Weights of a small mixture-of-experts language model, trained from scratch on English Wikipedia.
Size: 12 layers, width 320.
Experts: 16 experts in each of 12 layers, 192 SwiGLU neurons an expert, a sigmoid router.
Below are experts of layer 6 (counted from 0) of a mixture-of-experts language model. Rows are named router (the router's row for the expert), gate (a neuron's input weights, with its number), up (a neuron's input weights, with its number), down (a neuron's output weights, with its number) and show model dimensions 192-255. Each number is 128 + 24 x the weight over its row's rms, rounded and kept within 0 to 255. Numbers have three digits each.
After each expert's rows: "mostly gets" lists some tokens that are sent to it at least half of the time; "raises" lists some tokens whose logits its average output raises strongly, later layers aside. This comes from a sample of Wikipedia text that the model never trained on.

# expert 6
router:158123119131141154147118114130156127112101132112077111125142124175119093089103095146111142118143141123085079147118111122108138106122124126126105116162120147163177134147119124115084099149131157
gate0:129128146090161123131123109135118133147106128168122106116112138149131149097126127104162066109149165163096128200112128122124153161127115099147059087132105138135121152122100116137118105141111133
up0:135106128130132133182109133162112100163158143089114140131125118163125134140097147173099130114089184152124165131157176151085137094154130155124084160124083127142113146143165176109091184120138118
down0:133120121127120124140124125146097131141101103143118103120168150129106131134153125111154093115156136136126173142162078089148171196119133104142117101107126122134152109110126118140112066121090099
gate1:142169126182154195101112118132124161134144132167123151137099130067120075104128127171104125132112136142099100146111121149095108142120110107119093100124136184143152113152113140138109102105172159
up1:134079149132146162134179132091134106107112205133129130094131099131164155108110150113120119100154132113094097196137128076134132101153138153133186105148132160175110151140114144119093103139120106
down1:117137179141114143121158156150120151136150144151143079110165150082126113171165144122097092107140143120115138127113129173087088119123127160106143162085097136103116138140126132102116096125126119
gate2:119110136139135124165098109106128144147132107150117134104093158148120098095120148105108155154119090140129113111136138153152140114161119092134092079104144144149143151137158137166141102126107151
up2:128092121098156129110183147146090119147138091104069159109116107135154137159106133147116154086119134175106164121142067112145141107116091107129121115121092158104167125162146127119083125111158087
down2:133107092106127150147133116100109115160149101138123145121101136072157104165118144138110083163133087110137169097125192122112144154097139116119132128175124088150117170078148105111113109139120178
gate3:112125108116098097112139068139180114108119157123110118136135151119168128108184153146118092126135144149114103131092138086114113094132092145135130112133149097168195128122102128080148088118169130
up3:146173148106114122082158118140154111096116121158140137128097178159201163112140139095141106085129117117153076130118130133155120142128113142135107141143138101081149117132164147101145139146127150
down3:101132157127126142085136134145134149084106144147108143119133139130106059163126084111074081098139140121105132157113117173130177180138131157132137107095126101141144154137136138152146119125080146
gate4:095127147160152112149120121103093162145095133162127151131118146114111115097151115104121144089128113165106090156156120138131127185189087133105147152121110129146181151097123138149121111136123122
up4:122102158095130142091143129146134105131132130174164096149160128159128130041098164173135124142092119068156157105213136126113131115110129126145137116140157109129138106110103140128093130153128152
down4:127085118142123165130098097138059129115119142106102146144117142119101153169124115106141144183115142146113121140104100151164178120124121114171134081163131101117168136139117120174111151111130099
mostly gets: " l", " L", " W", " St", " J", " P"
raises: "ab", "ap", "amb", "all", "ang", "aj"

# expert 9
router:181130126130148154100109108140107101113120114099111108113109131124120101095120115147131143144176121120107107136143127176119126138113092122125125121146147140114132116104101122125148086132174154
gate25:125111173110093146122117115109096094104155091122131110125112128089174117136116117098124097122122138141126138129118129140105120121109120125143125090150142115102135153141131137143112126141142136
up25:151115131109156108137169105163111108112155126097133104156136145132106103122200160174126082123130148105098169130114148115165114134136112134130146125124121101124145108144134105094110138138119180
down25:145095092166088123142112116140110105127130157107170161132124131150125111120133123127180121152148122155088123130096142087149114100121149084086133162178101106135108106108105174165123146131129149
gate26:157099131132135152130122122136138138149130111126146110148121106144128124131122130140115095116157123121134108154101147140125171104108091103150157121096159096104119109116108110103175103116152124
up26:152146130175105128114132167138161186140162128126116112161113131084115103151122146110135074146119132107112143137169112157110163115128117141139114091143142147132123128099115090129157093108160129
down26:094118126127101122159100101123118126116072143119145120134140149134119104102154112129133105102144084106145128113149087139113169131134147140134083130149119121120175134130136157149179153152120104
gate27:128136124162119149125105070139123096061154142103110111101107138135100145120157109126128120137152123141121087135154126154110109132133125118167138133126160114136137136121125153164132100150164143
up27:069137088152112147120089136158139095136156104147102138153120101142165195137133146101140109090124146114138115117144156145135095129154131115144164144114186108130094163133122118090136084146153157
down27:164167113148116162147104101127129125149118154125146154120131103170108109155120163128144068106138100123147108130139130147170159113133147141165137100159134163172143191127070131083168108143168121
gate28:176174107151122142125121076117155122112144111139114086121130106127171126097142106142160105150143134143134093154175105162106120145099118093139125174102159142139100143168133103144089109085108100
up28:108146125108134103119131141124107130135137091156136160152194131170158173126108108117142175109143144117175124151159115143096120176121098096122153116101090081152100126126114106145150085136137159
down28:130172093174086088137100115145113120095156117161096200123112162092153116109134097092161149136110097075125161128137128127059129124133155143174155083124132103131124125126108114121144109120163106
gate29:077135100164163089112061110118120125132117143113106135152146117109141118111177139146152109150132126147154126098117164137119077109144123085171110144133122127105122100125083142160177106124151144
up29:136139083110109152143145179155155138128113131134129114095117154126097138136140165109133131165120115149129113180141166137154174109115106148189118116138115121144106120103151113117119123146102182
down29:122121151081158146133125134108137114092133100132132159107135119139117111130131160126129131201116130155121145180197124138111100110083117143107138090125139076136141115111092115073148156102140118
mostly gets: "%", "′", " km", "°", "″N ", "°N "
raises: " and", ",", "."

# expert 4
router:153111103146132163112135117113122149141124118129141130110101061128164100107167122107111117144122120108097153137098111160110109163065167105151120142156119098108123136118131160163112139123150133
gate0:134136086139140149110128135057143124105115143125145125086121097092129108101123115120143136156131124156145087141163092125138147132125079117107068172131151137062154100095122176161083080137097105
up0:078119128174168089109132137073109162109139153153108120125137098127135100135164098101075175146102147105180108150126134129111119133111145131124159127151147099133155109147108135154104152126174119
down0:130166070132163110124147128142095090119117116165162134148130120112169153125141152145128111158176147124148095135087118162141105084129082097069115104102140089165129117144140162142146102147113149
gate1:130143097126123128121160139143146168079131099149145123143207140128111112118185125137094149138131099128100164114073120157149162113087141107125116125178105138113114152106095148091130122107110141
up1:125111153172152137158116163130154127116123115136107121111115169181151132133121165103113131149126138140140156158139164102169110145117099165089144118153109142151081135119087101106130119138112160
down1:123132125116133107118114171121110107152146102117106146115095139145178122093110085150142125098107067119098130136113142152139158108118136143132121174122162143132100123149146133133129122150157173
gate2:125142098125148161115086171117117168101137138107120128113142103137161109164130139159085170107157084174125145121100150112128139142125114115145112172103109148094123122092124134174141121136154099
up2:092108136156150154158141100157129100116058090126129148111159134104085142111147118132139124111156125100130125117158135099154138116163137093149108094115157139096150151123137144121129150178159158
down2:139117136113138104152159171161109165097111128115130119148128104120164181108158159132166142099183154134148117150112103113115147149151140149107129123143145105133097075156161156105150131152122117
gate3:089089120140152098156100124149117165098140152131107096121103106163115172137103127131141104135153143121156139137123114143117101113134150137140108146132152130115083160130127109153098115105112115
up3:110137161102122126127121117128141110141152179101142135099125147102136119127160115107097180105141135111161125134143141168070133158086120079119147126125096124123089123097153149122144109136143147
down3:096181161160060107118144081091145139111157133150153129138164141140162134152092149150106105103140139151113145149178097160104113115114107138158087141138095112168093144121101122135098068131111147
gate4:117140153115152124088102171127111127125132101104118168112130177126089117141147103098159116120142122097127116138126169152110121144096120110156126162095140141136095142184121183135131108113140182
up4:116138147178142161162139118142089145120117122162105118075120181124118137137154187091140140105143126111091119154202106110119127111153116114128128126150136133144121156108154142112149116156099139
down4:115149127142117130110135121117065165111126114099098162110137137122131120118114100152130132127136091151106080139178154097118101144171135111156105147165157145110111154120140110120168160135103111
mostly gets: " law", " design", " government", " development", " system", " education"
raises: " and", " of", ",", ", and", " of the"

# expert 5
router:131134114127112123101111112149123077148097119082113111090142143149109129125151140134138172131126139115131082149108142118162113123131130116141116101159163126125152188142114136112159100139136130
gate0:125111128091143138119142107149130088119131112157087126129159109144158152132127092165119107128109171107130109100112137117122152163108122162092090135121099142155132156127171128111115120167094103
up0:164111113128093107143155109122153158140085106119144158155137091147130126119130112126145105115169117105169155134141140118090107133114128125146115149183110134142137101142135090136108126100100173
down0:153149102156102149116076132132065130142106193099145127181128140155147123144154126141134123097165111102112131200126128110117149077138123146109119120090177116107141149133107150109113143108134114
gate1:113100145129138133107140092125157145129131186127147089140138116118171139134135158136098157154128143148138097111132151113143119102122133101098119136138130117108147098142117130123173143139050083
up1:087162072095161102128152093125175143108116131107144108134141124138126147154158138081100129125146123151113098151115113107124099138141160152105070126136142141131137102124098083166096127090101151
down1:117155135190111113186111148109124157112132123142096109181139121135128154087096148134144170119115154143112140112122144127083153125108116100118147113108127127159119092108157098167134182127097178
gate2:140123170128139165178132117139124136144167092124073152090098148125086133093119131113121105139073111147141116150135080141137113124142093086142066105151140118119121142129134150156138134099109169
up2:168123140113116138091137132126129124129125091173116143117128104124179155123128125150152095152115129137142138166139169138111150155136120137122141183112159148147139139093118118094146098151106142
down2:134121148109085127115109132101086124108125138136115133144141078114195101124162140125113154112149110122101108129162114138106160123131133129152077105095142123145127136154149149156151150137126111
gate3:123163120148117128119109174148118137143125095144105108103123148119136124135150074128141127136102118137142118127092101158109118115144102169134173116159105101101092118109098093113103143111155134
up3:138119105123145119155113138094144102083103123090117165110076129153146124115153133136128125162119119138159142100143158115130123117145111124160160142141099132148160133161130163146118105098187145
down3:180116105159177090123133141095154102139111136123088121127066123154106136108147147136098132145134159081103150112139136100158103130161104078123126118128139137140104125086128131107111133073146126
gate4:130156154130153133134119106133160160116076166144098134158109188153120149120131093114121138101112090123136153140127131136109146099155103132129129076149116111080143080170113120118125079106101175
up4:085149123111178124152107138138154106115163120113107135127085142110133111084128155147155116130116144130132141130126121123142125129120136158102174149075118152147121154120137122143110158174117116
down4:154093108118134137153113155170115122090130101123143125112150144109146089166105124184116140129098137115147141140117136114126151108169114146158143122133129092129133141122139167150153144124108134
mostly gets: " In ", " Bur", " place | ", " Bow", "etro", " Haw"
raises: "it", "is", "ur"

# expert 12
router:113115125114179133093121144124142117109096124088139096141111122133115131111164095083109090146111137144123103128127139135108097116087109124078142131127137122123108113156149154108143163111159194
gate25:121134157113141133174126153105107163147124098102098120146147170141134136126108125101117144133135118109149140144139093158119110103100186124144115112100108124149107103159114133160103120126121106
up25:114152166160152150141124181099140143125165081128164128108131156151154136138113107074166131116149145118119104119108137112098104070123135117131114152159112119095083128098129118107131152151087051
down25:116167151149142099139145133118084108108121106132135135132137085117141111112188129128111130140110126112082138122109108114085139105152148119175140102114114089107088125112142095118135135104115101
gate26:079121105117141113126101148102146124155142116144150114130102142140128119126106091139150129109095090148158131113135129159145113146117118130132163139141138088095117134116096117129144120136131141
up26:127136117114113154126148147181125144102123121179157114096149114124144177118137157069150120123138126134108103125131108126114135085127089124131121121098121110086153130137116089153133148110066093
down26:112117085133144103153135089143150106080137082147105077182137111132128158196138159109104117084138142152114168128127120131115104148113160124162142155148099172141173138121092096131133139113115089
gate27:130079134117141116132105162128162123081082117135130104145133122131126104131161129087130148149094127130108136076168109142150111088104126113092136140153113156158126116134131154099120163117147125
up27:085139163142131138127145130106161149116113129140153115089147169125151095098121102137111147088104078119125121171105150124146094117153156128100093108163157122121100154106154120139114091150151130
down27:121145093113146136133172134131172134118144137109168183093159100136128100078106091151124124095105108148092128105100116142065158167107113152176122159122150141079114149148120126124125095132102101
gate28:125105115140139128075152090110118149138096109106172114143123130131134119108135118140134119085132184127090136146095116126119183132138092107113117159150132137127155109157137152157123153118093124
up28:108133141133125129109127120173097153084064123141172133131146124138132120097142156087097109105113083140117133114122163144147148147132101100084135140106128137132100152141125147165139134084116134
down28:157161120149120086175123105082141126138162156121168113166113151113100096142130126134107147108138084150119154132120165116141138124130147092113101190126109150117136144129087134160104141137116098
gate29:144129153172122117140170146136100152145178156120112145112101101183083117120132142129099138130136106158129097115102106149136133107118128121103113147156088084106106146110143137138110133130123100
up29:169128127112111126088122123145117157148108100092132140095185131096150140133084146147136127104118124102080141119067127165115121109108077152143177136172125137130113115110136145128101153134124143
down29:160123117140115128114137113141093113127090150116179139138160117142159140097154131165114132172100130090155143145117158153133140144142124098147151110157129146132136142148154129118143073133090132
mostly gets: "999", "17", "22", "003", "33", "66"
raises: " ", "s", "-", "m", ","